Weights of a small mixture-of-experts language model, trained from scratch on English Wikipedia.
Training: a variant of Adam for the experts, 475M tokens, 7244 steps.
Below are experts of layer 11 (counted from 0) of a mixture-of-experts language model. Rows are named router (the router's row for the expert), down (a neuron's output weights, with its number) and show model dimensions 0-127. Each number is 50 + 15 x the weight over its row's rms, rounded and kept within 0 to 99.
After each expert's rows: "raises" lists some tokens whose logits its average output raises strongly, later layers aside. This comes from a sample of Wikipedia text that the model never trained on.

# expert 70
router:73 56 57 31 31 56 68 55 22 75 67 57 69 39 59 59 24 47 74 71 56 58 44 63 28 38 60 51 60 42 70 24 36 38 46 63 57 43 35 50 60 77 51 45 48 51 17 32 71 47 54 68 52 77 53 63 49 56 50 48 60 27 48 53 69 67 61 88 43 46 69 62 41 42 56 57 43 53 65 40 69 86 64 56 70 54 26 73 39 63 55 35 48 30 66 39 57 24 60 40 34 43 67 32 48 23 44 62 41 43 11 45 59 58 55 50 46 32 52 40 28 47 55 38 25 58 32 65
down0:69 59 34 46 31 44 63 37 46 79 37 47 53 62 53 59 50 36 53 44 44 57 48 83 40 36 49 46 31 70 45 88 46 46 63 60 39 66 49 74 57 23 52 57 62 69 55 28 50 68 34 28 16 36 48 43 32 49 59 51 49 55 40 43 66 42 62 48 24 46 60 71 59 46 51 32 33 66 25 43 54 57 73 46 18 60 47 48 54 45 60 68 70 38 84 43 44 48 66 49 06 77 38 43 54 33 46 80 22 41 48 74 54 51 51 32 59 58 42 17 24 48 41 37 38 59 49 45
down1:40 39 52 54 62 45 70 66 42 53 38 62 31 76 65 49 45 38 28 14 47 42 37 48 50 59 49 63 73 29 40 58 49 31 53 48 48 57 59 37 32 57 54 38 53 44 51 29 31 55 34 64 57 34 62 46 50 36 58 58 44 42 60 60 51 53 79 39 78 46 63 47 43 78 50 26 05 72 48 63 39 45 32 38 57 31 67 22 41 26 32 45 39 54 56 58 54 51 66 22 44 60 58 00 20 55 49 55 78 61 43 37 39 18 48 77 38 61 48 70 64 42 49 59 51 55 65 46
down2:77 36 47 58 44 55 36 39 66 46 31 46 48 42 59 55 62 48 55 30 56 27 78 44 45 43 39 56 52 25 67 66 74 29 50 51 43 51 38 49 66 57 56 44 73 30 23 76 47 54 60 62 55 43 25 21 58 50 06 46 46 25 47 35 38 71 33 38 38 58 59 80 45 76 60 30 54 39 44 43 61 54 50 35 50 47 78 84 44 31 56 80 72 43 72 63 71 44 56 49 58 42 53 56 38 56 70 74 43 26 39 50 51 64 67 37 45 69 31 67 51 54 26 75 68 60 41 38
raises: ",", ".", ";", " |", " and"

# expert 104
router:65 61 26 55 43 47 59 46 59 68 57 37 54 59 56 47 51 64 47 02 47 54 44 49 66 48 40 63 25 48 43 47 18 66 59 42 38 56 44 56 41 36 53 60 54 42 35 62 50 48 22 49 50 31 41 51 43 35 67 42 41 21 57 48 68 33 37 62 46 50 42 59 68 60 45 59 45 39 71 68 29 42 38 33 69 61 36 38 70 35 55 55 56 84 79 34 43 30 32 55 58 45 57 45 01 46 73 55 52 38 29 90 44 83 56 52 34 75 63 40 83 39 28 60 42 36 61 55
down0:46 31 42 64 41 48 62 47 58 54 58 54 51 52 56 49 35 62 54 58 51 52 32 55 52 36 65 47 42 52 33 53 63 71 47 56 35 37 40 41 43 26 47 48 24 48 46 00 53 43 71 41 38 37 35 69 40 42 35 50 73 56 03 52 50 27 50 78 50 53 29 28 24 20 64 89 32 60 49 56 55 42 78 46 58 47 51 26 43 62 42 39 27 67 33 45 23 56 67 74 43 38 54 63 44 49 52 36 00 59 49 51 34 51 67 35 49 40 45 49 40 66 30 40 50 51 43 59
down1:43 47 61 35 69 63 37 45 47 88 40 62 46 76 35 55 41 69 95 57 58 42 37 46 82 56 46 55 62 40 63 71 32 56 52 61 54 52 34 37 28 38 53 49 43 99 38 36 49 76 55 37 62 65 49 51 31 47 40 33 51 41 38 86 77 42 67 41 67 44 51 48 75 48 59 57 45 52 27 28 54 36 56 44 41 38 53 74 43 26 57 67 66 35 55 47 66 37 57 59 36 65 49 47 55 32 55 45 27 39 66 65 67 51 73 27 51 29 54 63 41 53 78 45 31 39 41 46
down2:48 54 23 34 43 39 63 25 20 67 57 29 55 41 36 18 30 35 50 63 42 54 58 39 54 52 54 56 43 53 57 60 54 48 52 57 78 56 63 67 28 85 29 71 34 63 25 70 60 39 32 53 44 62 64 53 45 43 43 22 41 47 76 55 50 59 61 47 79 55 43 68 48 69 55 52 49 41 36 32 67 18 53 42 58 61 76 35 50 43 67 44 50 60 70 48 34 55 28 31 51 59 85 80 59 53 73 74 64 12 54 83 46 54 67 49 57 31 68 48 35 55 58 45 46 49 55 51
raises: "ite", "-", "ive", "ir"

# expert 125
router:62 60 47 48 17 68 45 34 41 70 58 46 94 30 45 35 48 50 58 69 47 53 41 88 34 45 82 24 35 59 38 45 37 48 22 32 55 64 35 54 60 60 54 63 38 37 41 54 56 48 47 66 56 81 50 56 40 63 37 84 51 45 50 59 45 54 52 55 40 46 71 61 32 41 69 50 58 73 21 73 61 73 30 66 61 64 37 64 46 77 59 45 69 44 47 52 66 35 54 38 51 46 40 39 33 38 47 32 36 54 57 30 71 52 39 61 78 23 31 36 59 23 40 33 51 49 51 74
down0:57 59 31 48 63 49 38 44 35 87 44 59 51 51 25 46 16 72 32 20 46 31 74 63 27 43 33 70 79 53 52 79 37 43 60 55 37 26 48 43 37 47 61 69 79 62 54 57 57 50 35 73 56 37 69 46 69 53 74 50 53 39 47 42 55 59 68 42 02 51 58 47 59 65 68 58 43 27 60 32 28 36 60 67 42 58 57 67 57 28 60 49 44 53 41 56 66 47 62 47 25 50 36 37 49 83 48 76 69 30 63 65 20 39 53 28 50 54 55 70 50 54 49 56 50 36 46 45
down1:35 52 75 49 49 57 70 15 47 22 71 45 34 47 61 45 93 59 52 63 56 60 45 41 46 54 83 30 38 45 51 51 61 46 29 50 52 66 41 46 23 42 60 31 47 73 41 39 29 50 34 45 60 68 56 51 46 41 60 66 52 72 65 61 58 51 19 38 91 37 47 59 14 76 53 46 66 76 40 61 42 45 67 48 53 59 59 36 71 65 40 36 43 53 52 53 55 60 55 62 58 53 56 50 52 25 29 38 48 65 54 43 68 92 55 70 61 47 51 33 50 51 44 57 63 33 81 77
down2:44 71 59 62 51 59 41 68 53 47 54 47 65 53 68 48 55 50 51 57 40 50 51 60 60 40 45 46 66 18 54 48 60 36 36 76 64 16 41 48 69 63 70 61 43 46 57 09 34 80 24 54 44 63 51 79 30 60 59 63 37 49 16 45 48 27 56 56 70 54 27 51 54 60 52 66 56 23 48 65 63 46 49 47 57 51 21 58 59 40 37 58 13 30 55 78 32 36 46 38 59 32 48 71 21 59 42 52 40 72 48 59 65 72 36 35 65 51 32 49 64 58 88 57 72 60 54 66
raises: ")", "),", ").", ");"

# expert 202
router:59 33 40 63 73 46 79 60 44 52 47 32 32 19 50 50 77 54 63 26 29 71 61 54 53 49 37 50 40 61 36 29 58 40 81 91 63 47 82 74 55 48 65 39 67 56 58 40 54 53 51 39 57 87 59 32 43 41 41 46 59 56 46 25 41 85 48 50 49 59 31 61 36 38 58 70 33 46 50 31 30 27 57 56 44 46 47 46 50 61 57 43 51 52 68 75 28 75 80 37 69 66 44 43 55 13 41 40 32 63 45 42 64 59 40 55 50 70 33 56 56 34 40 60 52 65 71 41
down0:14 67 38 82 79 52 51 65 52 44 19 46 69 52 42 53 80 50 64 39 50 69 67 44 42 54 36 46 76 36 24 80 66 40 49 67 50 43 35 50 23 45 42 45 37 29 26 38 40 67 60 34 42 52 69 64 53 45 54 47 29 34 44 27 68 70 59 36 58 57 32 50 40 43 32 36 47 54 62 55 69 51 26 51 41 60 62 48 58 82 64 45 47 26 36 47 26 56 71 37 81 31 61 53 86 65 41 27 36 75 42 54 50 30 59 45 55 63 49 37 51 60 45 48 27 37 62 41
down1:58 44 56 61 36 40 58 52 57 65 27 44 45 56 33 55 58 65 46 22 44 44 46 63 86 27 55 67 42 59 58 35 50 30 61 34 23 43 51 35 37 53 74 58 22 52 58 76 56 50 60 39 55 52 31 53 32 42 51 63 53 61 81 49 19 52 24 37 39 41 41 53 42 52 53 46 27 26 63 71 36 42 41 49 59 60 45 54 29 94 22 60 40 21 55 43 11 89 42 51 51 50 41 66 82 31 67 62 38 63 37 43 47 52 54 59 34 65 44 48 36 35 43 61 70 67 49 61
down2:68 34 51 58 40 33 34 18 34 56 44 48 45 41 53 28 21 44 47 45 45 61 73 55 46 55 42 66 36 46 42 47 56 48 71 46 62 09 67 25 49 51 36 87 34 39 48 65 54 25 43 43 53 57 48 33 48 53 68 40 51 50 48 32 77 29 31 65 57 60 61 55 79 34 48 37 53 32 60 27 83 44 19 62 53 64 52 50 65 55 78 44 64 85 33 37 23 72 46 60 41 68 59 49 67 42 69 70 67 51 39 68 42 39 35 35 12 50 45 45 61 56 57 62 48 42 36 52
raises: "s", "ttle", "tt", "gg", "d"

# expert 249
router:62 38 59 42 60 28 74 42 60 65 48 51 59 50 40 46 73 71 27 49 71 62 42 68 52 62 77 45 29 59 82 35 54 23 43 82 68 57 62 42 59 26 62 43 80 43 56 53 40 57 46 42 42 81 49 68 50 31 23 69 71 62 69 35 46 81 61 29 50 57 38 67 43 51 54 50 58 36 35 41 33 37 45 50 43 51 38 42 52 80 75 34 43 35 41 55 44 83 65 23 50 53 27 66 21 46 37 46 27 53 61 57 50 49 44 57 36 54 53 53 39 17 42 70 44 61 58 25
down0:26 60 45 53 24 52 63 40 49 65 45 71 70 64 46 72 42 36 30 62 55 35 42 41 50 36 40 23 42 59 57 81 52 54 55 49 62 54 37 42 52 30 49 45 63 50 61 56 62 48 47 24 59 36 79 65 39 65 68 41 48 34 38 48 61 29 17 58 57 39 66 26 52 53 35 63 49 30 34 74 43 44 47 49 39 31 42 29 43 40 51 60 48 46 43 62 47 53 51 49 33 42 77 41 56 52 30 37 43 33 63 52 24 33 77 89 57 45 64 09 45 57 66 56 76 29 99 58
down1:72 32 56 47 10 48 51 37 46 62 54 61 35 60 49 51 48 76 33 29 47 69 31 63 59 71 53 22 40 50 45 41 48 72 52 86 66 48 58 39 71 74 31 59 42 26 38 45 07 49 38 41 30 52 60 34 51 52 48 55 26 55 72 45 53 54 52 46 62 68 51 46 07 38 30 43 61 39 38 53 69 58 58 39 40 53 37 52 73 39 52 79 35 66 40 45 60 77 77 39 51 57 49 42 43 63 44 52 46 35 54 67 68 36 22 39 26 59 56 34 44 74 30 62 58 73 59 50
down2:47 52 45 65 26 42 82 53 60 21 34 67 74 57 56 54 62 45 28 60 72 56 53 59 56 54 49 53 29 26 53 72 42 55 52 90 29 46 33 53 64 48 47 60 47 34 38 46 58 53 73 46 79 32 55 74 56 68 77 57 56 41 67 34 76 52 35 51 56 43 49 48 74 46 50 46 81 74 38 55 47 49 26 52 27 58 80 22 69 47 47 31 48 22 45 56 30 34 49 63 48 10 65 43 59 57 50 39 43 33 33 43 45 55 60 57 50 59 67 42 75 69 63 45 37 47 82 54
raises: "ter", "p", "son", "king", "ttle"

# expert 25
router:35 60 44 13 38 42 69 46 59 79 59 41 40 41 68 42 35 68 48 47 35 46 59 37 59 35 47 36 45 71 50 39 44 44 67 39 78 55 51 31 60 44 55 48 12 44 20 78 24 51 61 51 54 29 50 52 55 75 45 44 52 30 56 18 32 44 49 30 65 48 68 50 51 51 45 51 35 42 76 63 42 70 72 37 53 50 73 64 81 37 71 38 78 39 57 34 72 29 28 59 58 36 59 37 51 58 73 34 46 54 43 48 56 67 28 49 61 47 50 56 80 33 33 35 43 28 27 64
down0:58 46 54 68 62 30 50 43 66 47 40 73 46 72 70 65 08 32 36 32 39 26 62 75 53 47 57 55 19 67 44 38 34 37 47 68 58 16 64 50 45 60 54 37 72 55 38 46 30 29 58 64 61 56 58 49 44 34 46 52 71 84 37 76 72 59 47 35 51 51 74 49 43 71 47 49 48 47 22 35 48 57 49 66 50 64 67 53 53 64 59 57 56 62 45 40 72 49 51 37 73 72 46 58 71 28 22 45 59 33 29 50 23 48 34 26 59 53 45 58 32 70 39 44 44 22 66 75
down1:54 46 57 69 41 18 70 39 36 78 48 39 56 30 29 45 62 59 67 56 44 57 56 14 40 60 29 46 54 44 52 58 51 49 41 55 20 30 68 65 24 41 28 41 52 34 68 37 50 76 52 55 74 50 26 70 26 50 64 60 49 37 61 52 43 39 59 42 74 68 41 23 53 66 39 31 62 60 56 42 67 20 57 42 40 32 50 48 17 14 43 46 47 67 56 44 12 62 38 21 39 75 47 65 32 50 46 48 58 58 50 73 44 52 35 64 40 61 56 40 50 31 28 25 43 55 48 49
down2:65 70 51 66 48 65 38 60 29 50 60 50 66 37 40 35 62 60 40 35 70 60 51 46 53 44 59 82 63 46 40 31 66 67 25 68 49 54 24 46 40 40 11 26 65 52 63 22 46 48 49 38 35 69 69 41 67 33 41 68 44 46 25 57 58 65 66 51 74 73 41 29 44 39 37 66 02 55 52 42 65 57 37 65 43 67 55 36 28 42 40 45 31 41 46 35 37 35 33 57 64 44 31 47 51 69 51 65 28 41 66 53 63 32 50 20 30 37 66 57 79 54 29 49 45 47 25 50
raises: "ic", "y", "es", "e", "im", "id"

# expert 53
router:44 69 40 54 49 64 59 58 62 46 61 71 65 15 72 62 55 52 58 32 55 46 88 60 60 42 59 38 53 71 74 44 64 77 52 80 77 63 72 49 44 43 46 33 47 52 56 18 23 61 66 56 29 43 22 51 71 33 35 36 40 44 55 58 34 47 42 64 56 42 40 54 37 51 33 44 50 24 64 47 67 26 49 31 49 53 78 47 63 30 26 69 60 61 49 34 61 56 72 41 44 40 18 56 65 19 51 47 55 52 78 44 67 22 51 31 48 60 27 51 70 37 61 53 64 38 46 46
down0:53 59 49 58 51 36 39 52 32 77 42 49 26 88 48 47 28 40 30 46 51 60 20 54 27 44 42 49 44 54 82 32 67 35 41 64 60 52 62 55 64 47 53 68 60 81 40 43 61 40 50 72 65 55 75 35 45 54 57 24 36 61 46 74 55 67 78 49 29 54 42 32 27 69 57 47 72 44 51 62 54 44 43 48 49 27 89 41 64 73 34 81 37 64 42 42 48 36 09 39 45 35 58 40 79 32 54 47 60 37 50 46 23 56 50 50 80 50 54 40 59 34 52 48 63 51 35 40
down1:27 33 83 34 42 64 22 76 56 37 56 75 47 54 41 41 39 39 66 65 74 48 50 22 46 54 78 56 48 31 58 32 37 50 54 51 37 63 46 49 42 68 67 67 32 66 67 53 35 58 56 78 38 57 25 77 56 58 47 32 66 57 56 51 45 24 41 62 68 51 68 53 43 65 44 37 53 39 61 60 59 39 44 56 31 78 66 59 48 74 34 60 47 40 48 28 53 40 48 80 46 35 63 64 99 54 61 25 23 54 38 45 65 66 30 27 61 56 53 49 46 46 68 63 42 39 48 46
down2:58 50 46 53 46 55 54 27 49 64 11 61 67 76 29 56 60 52 67 36 57 49 71 65 70 69 16 45 44 51 65 68 56 55 25 65 49 16 75 58 70 33 75 49 68 43 33 73 50 48 85 71 55 53 63 48 42 54 62 71 08 57 55 50 45 66 27 48 25 45 58 43 61 44 46 54 52 51 36 82 64 44 63 76 64 26 47 53 78 56 50 38 62 73 42 56 63 61 35 38 48 66 61 61 59 75 43 71 51 38 45 54 53 71 38 27 42 50 42 38 71 54 39 45 39 61 59 60
raises: "P", "B", "S", "D", "C", "R"

# expert 217
router:25 20 44 73 48 42 36 30 55 45 50 66 48 36 56 33 58 37 52 37 70 50 26 74 53 54 47 69 77 44 24 27 65 46 55 62 64 42 26 66 33 17 55 65 57 53 56 52 63 39 30 27 18 52 47 42 51 40 37 45 55 53 41 77 48 60 35 59 74 38 57 72 41 31 44 50 46 30 52 42 35 68 34 36 56 51 67 32 37 47 30 50 44 38 36 75 56 85 43 46 52 31 43 56 52 20 61 20 52 65 51 32 20 61 37 73 37 45 23 60 31 49 57 41 28 57 30 55
down0:30 44 77 69 49 54 28 48 73 41 78 59 79 46 38 43 50 39 56 69 45 25 28 50 38 62 39 43 25 66 28 39 85 42 80 33 27 50 64 58 57 60 55 32 53 55 47 37 44 64 49 40 65 51 23 36 47 65 36 35 56 50 29 42 39 62 79 44 60 50 37 55 44 52 78 65 49 19 48 33 46 41 30 25 58 46 75 31 48 20 41 50 45 31 36 44 39 67 60 46 49 38 68 38 55 66 40 43 41 33 41 56 51 44 49 47 66 59 42 42 21 52 70 12 75 50 52 71
down1:74 58 53 39 59 53 48 31 50 41 41 73 33 56 62 46 37 54 36 50 44 79 57 55 58 49 53 24 51 34 52 81 64 70 41 58 66 22 52 43 79 44 43 54 40 71 35 29 77 57 62 59 60 35 48 58 42 43 43 36 59 34 49 23 40 59 58 52 41 24 75 44 50 54 49 47 44 54 40 51 59 08 99 24 51 52 64 44 63 60 72 58 35 68 64 46 46 80 64 50 43 60 47 56 53 57 30 54 64 66 32 67 63 61 13 25 68 54 68 61 55 51 41 35 61 18 65 54
down2:37 38 58 46 47 42 47 39 55 63 52 67 36 53 75 54 51 52 40 50 59 18 80 76 65 57 24 54 34 43 38 53 42 61 13 45 62 56 51 29 62 48 18 78 84 39 60 34 27 39 64 67 44 58 73 28 54 30 39 57 72 78 62 59 57 51 51 42 66 51 71 42 33 35 43 83 50 59 42 49 49 56 52 53 50 50 53 45 51 43 62 75 66 41 67 69 61 49 75 57 62 63 38 45 47 62 42 48 45 17 62 70 44 52 70 63 34 55 61 46 65 42 70 69 56 32 15 17
raises: "m", "mp", "mb"

# expert 116
router:56 30 54 54 57 63 49 54 55 57 33 65 42 66 74 33 31 43 42 59 66 35 38 51 43 40 67 28 36 39 38 37 54 52 33 29 43 58 31 23 39 63 46 36 49 46 58 45 84 86 40 57 44 58 51 46 39 31 61 34 56 39 40 58 37 38 41 46 29 51 66 53 44 53 40 32 69 69 46 20 57 43 49 84 29 37 62 48 36 61 50 35 40 55 16 81 45 27 65 37 40 63 41 68 43 20 32 16 50 86 37 38 53 29 60 59 42 35 31 61 68 37 34 54 31 71 69 39
down0:28 54 39 52 59 08 35 69 51 37 59 60 43 35 55 59 63 27 59 29 67 31 40 64 26 54 46 54 55 75 35 60 69 28 52 48 38 66 44 59 56 41 50 41 39 58 57 66 47 36 39 32 69 67 70 48 53 32 20 77 59 43 21 57 36 43 19 63 60 64 48 55 75 53 53 56 27 45 29 40 36 47 70 73 46 49 29 52 33 48 22 55 56 51 51 08 28 60 29 49 73 52 42 52 58 74 63 58 24 63 56 37 56 82 51 57 56 48 38 32 69 45 66 71 56 60 53 61
down2:43 43 68 19 40 21 53 47 47 66 16 55 40 75 52 31 29 38 32 38 40 24 47 33 48 28 36 69 43 46 69 73 48 57 54 62 38 50 65 24 78 57 69 58 41 63 50 47 74 72 48 33 32 49 49 43 56 72 36 40 41 35 31 47 41 52 68 70 32 77 40 55 40 42 52 72 62 39 25 45 50 40 57 63 44 55 30 50 58 51 81 42 53 47 38 53 32 38 30 32 54 57 33 64 72 50 20 44 73 69 41 63 47 70 65 70 50 76 69 78 51 66 41 44 57 40 70 56
raises: "p", "o", "s", "po"

# expert 254
router:77 49 50 28 65 45 49 47 48 76 55 68 54 30 54 38 45 31 51 44 84 62 71 46 28 58 68 42 43 59 48 33 38 82 63 63 34 53 58 73 49 65 39 57 58 49 52 49 36 28 28 66 37 46 54 52 63 32 26 27 58 62 25 57 21 68 61 65 91 47 60 43 51 52 59 26 36 37 66 48 69 41 23 34 51 49 65 50 70 56 50 74 63 46 66 35 64 49 56 41 49 20 17 26 71 47 49 42 46 39 56 59 51 37 25 58 49 67 60 76 36 50 37 48 69 27 63 31
down0:64 59 38 63 47 68 36 29 29 54 59 50 39 63 39 64 42 65 58 60 47 58 36 47 63 41 39 48 53 42 81 64 51 48 40 32 54 46 41 49 29 32 43 75 57 59 49 64 67 58 46 48 48 52 69 42 30 37 71 44 56 45 45 20 54 62 51 62 18 48 84 28 46 61 29 78 71 50 61 61 37 62 69 50 61 61 64 38 52 51 43 30 42 37 38 53 66 46 60 68 47 57 99 66 00 62 74 67 46 56 55 71 56 50 49 42 45 38 54 59 37 55 66 33 39 43 53 55
down1:34 40 46 39 50 61 31 54 69 67 40 57 50 53 52 47 72 58 28 53 34 48 59 42 36 44 24 36 52 38 70 33 61 34 64 34 53 61 53 80 53 57 78 66 36 78 64 64 47 67 62 36 62 47 32 52 52 12 52 45 62 51 41 41 56 46 69 70 35 36 80 42 02 62 31 57 50 41 59 21 41 66 44 34 30 79 65 74 60 55 54 38 51 62 39 33 56 46 40 34 59 34 84 70 20 39 63 43 38 69 26 50 41 51 42 34 56 49 60 60 40 70 71 64 42 42 58 43
down2:71 61 59 50 32 65 42 33 16 47 38 37 47 51 46 38 36 56 55 70 38 51 38 71 77 51 23 57 48 57 61 59 35 53 45 54 43 11 41 48 57 43 87 53 55 41 41 40 55 58 60 62 63 53 49 48 47 55 68 65 31 79 75 54 77 50 70 63 29 51 34 64 99 59 38 41 50 50 41 60 52 53 51 58 45 38 61 43 47 26 47 52 57 37 37 79 42 18 41 54 25 53 66 29 45 90 46 75 54 41 54 52 52 83 43 61 50 55 41 35 66 47 44 63 48 19 57 65
raises: "a", "m", "5"

# expert 199
router:45 48 46 59 37 56 34 44 38 29 51 71 69 61 51 53 40 79 20 73 76 68 24 66 51 29 21 40 35 66 46 62 39 35 51 25 89 28 58 25 43 50 23 63 21 41 49 38 50 46 48 30 74 41 37 32 51 43 52 28 50 06 52 40 42 56 51 34 40 42 58 25 29 35 41 55 44 59 58 59 60 54 67 39 48 75 64 48 36 49 41 30 45 32 49 76 33 53 59 76 66 65 60 45 66 65 37 39 54 68 58 42 59 40 47 69 56 46 43 63 45 64 77 52 69 62 58 46
down0:64 19 51 42 69 33 76 41 31 40 39 63 72 65 43 52 50 43 37 51 71 50 39 79 52 30 31 15 65 66 43 70 27 52 66 42 44 40 70 44 32 67 32 66 51 45 44 62 57 70 66 47 34 42 41 38 60 46 43 21 37 67 40 32 55 48 56 64 52 38 75 39 46 48 49 47 31 60 36 40 77 25 27 30 28 43 46 28 51 38 74 51 27 47 23 69 69 49 55 57 28 42 63 46 66 64 71 73 58 43 44 67 23 37 51 49 53 68 44 72 56 81 52 50 66 34 57 60
down1:34 38 46 56 43 67 46 48 68 48 50 39 53 44 70 68 51 43 67 70 54 64 37 81 62 28 65 50 82 71 27 12 57 41 83 39 43 36 35 70 47 72 65 60 48 71 69 60 37 41 32 65 40 53 52 56 43 52 31 63 51 61 14 59 44 78 74 35 51 55 44 36 62 58 65 70 61 26 46 48 41 63 63 50 49 57 60 43 42 68 32 48 54 54 36 36 53 34 45 57 37 44 32 59 57 75 70 38 56 53 66 45 91 65 64 21 62 42 81 62 69 42 63 51 35 62 35 65
down2:30 42 51 40 45 35 46 65 45 62 72 47 72 77 60 50 58 36 48 45 77 46 62 32 66 64 59 52 60 42 70 76 65 67 38 78 69 43 50 69 51 39 52 51 31 39 84 50 45 46 60 41 30 79 74 53 62 47 62 22 48 62 21 34 46 20 42 34 69 49 36 47 58 57 40 46 31 90 28 30 40 46 52 60 62 48 38 45 47 63 68 47 69 54 53 61 46 69 52 54 45 33 39 50 62 24 21 51 51 22 53 46 47 30 49 57 31 65 73 68 49 25 37 75 29 41 27 56
raises: "an", "ill", "ing", "art", "in", "us"

# expert 111
router:40 24 43 51 57 59 33 53 69 45 67 76 45 72 48 53 55 75 40 81 41 67 47 56 47 48 55 29 55 61 53 70 44 63 56 58 41 60 75 72 49 23 34 58 42 56 42 68 50 28 46 64 30 28 36 50 60 50 59 65 33 22 46 57 59 59 45 48 75 27 27 39 26 29 46 36 49 64 62 43 82 95 53 34 59 51 54 40 32 48 23 36 41 31 52 67 62 61 36 67 47 46 67 33 47 64 75 29 62 40 40 58 62 27 29 81 54 52 43 47 68 62 62 20 48 65 46 54
down0:57 56 54 66 37 56 40 28 65 50 70 38 54 54 66 60 41 56 50 37 29 18 54 61 58 32 42 28 73 88 69 38 71 50 52 45 27 30 47 66 60 52 64 48 24 83 54 27 67 30 31 43 16 60 56 67 45 44 40 62 56 40 53 50 64 56 24 50 70 62 43 59 83 58 46 38 44 78 61 33 77 61 36 36 56 54 58 52 37 37 64 41 39 34 65 47 62 66 59 72 23 43 61 42 33 41 26 51 43 59 46 57 52 31 36 42 61 48 62 50 34 35 31 84 55 63 47 79
down1:61 40 58 37 45 64 74 65 30 73 47 59 48 56 32 36 67 43 59 39 83 60 40 47 34 49 48 76 55 40 60 62 35 47 03 61 59 34 52 23 66 56 25 49 71 54 29 68 52 37 55 38 45 64 65 42 35 62 64 38 66 73 61 55 54 51 39 56 65 69 63 75 86 61 35 46 47 66 52 65 46 76 44 55 25 48 22 22 84 44 52 66 49 45 42 32 45 74 27 38 27 20 32 47 63 40 62 53 73 38 52 54 38 31 55 49 41 34 54 58 65 36 66 64 53 44 48 49
down2:37 53 68 59 47 68 42 62 63 46 56 66 48 43 29 26 58 76 59 47 17 78 51 32 55 47 33 55 77 64 23 30 26 55 49 41 22 29 61 69 58 28 46 46 56 43 48 57 64 36 42 54 32 52 62 70 54 59 49 63 30 12 04 56 44 27 35 73 66 28 54 46 28 41 37 28 55 65 56 43 39 63 55 43 31 51 60 56 28 56 55 59 24 56 52 79 27 59 30 70 39 28 72 46 54 44 51 41 49 40 43 65 60 39 54 53 44 59 71 52 79 57 38 49 60 58 41 56
raises: "an", "ra", "ar", "on"

# expert 209
router:63 44 28 57 56 48 41 67 73 72 44 68 64 77 36 53 57 58 49 10 66 39 57 69 42 62 62 49 37 56 54 43 60 40 28 70 47 64 58 60 52 35 62 56 56 00 50 41 32 49 48 45 32 66 40 28 70 30 44 53 66 72 63 41 76 69 64 14 53 39 41 68 43 41 43 46 48 52 45 48 50 37 48 55 57 51 62 34 80 56 44 64 42 34 57 31 59 75 62 19 52 46 49 56 12 47 78 34 54 47 71 49 30 35 47 53 40 63 30 56 45 57 59 70 41 38 72 49
down0:72 28 56 50 51 48 42 32 76 33 12 61 54 41 47 32 83 54 32 82 29 30 47 60 50 44 41 67 56 62 68 37 39 34 53 74 61 44 45 38 70 49 54 28 58 38 61 67 50 44 32 62 29 43 55 35 48 49 20 43 22 70 55 45 58 10 68 53 35 66 44 58 69 14 58 45 56 44 60 57 49 50 55 43 58 56 35 56 54 40 34 66 38 27 58 72 46 74 26 80 55 45 68 63 42 45 33 43 28 64 40 50 37 55 44 65 23 69 53 61 56 43 52 50 65 24 31 37
down1:48 53 39 47 53 45 45 43 56 41 56 47 43 29 63 47 50 37 50 53 26 30 57 16 52 84 56 40 42 58 63 43 46 33 75 56 55 33 54 43 53 34 56 72 50 56 41 66 75 30 62 65 39 49 46 48 55 58 33 76 18 53 54 59 43 16 88 54 19 61 77 68 53 29 29 62 63 60 54 52 58 20 52 62 39 33 49 49 12 51 48 57 48 58 30 39 56 44 41 55 53 51 60 26 45 61 68 50 58 50 22 52 72 42 27 58 51 46 81 74 57 49 71 18 43 46 23 27
down2:31 61 45 38 63 59 65 52 26 47 48 68 15 43 48 75 43 47 37 66 43 66 72 28 28 44 37 79 48 74 63 53 79 43 62 45 69 47 46 60 34 66 41 88 40 39 39 75 34 40 45 56 76 53 74 56 63 54 27 57 48 33 47 52 57 36 44 50 49 33 71 51 52 61 38 75 49 52 70 56 63 51 59 49 32 22 59 57 28 37 59 62 48 50 46 52 51 56 35 48 37 52 45 32 49 73 59 31 77 44 25 31 67 51 48 54 64 16 80 42 45 40 61 18 37 27 36 29
raises: "sh", "p", "tch", "ta", "s", "f"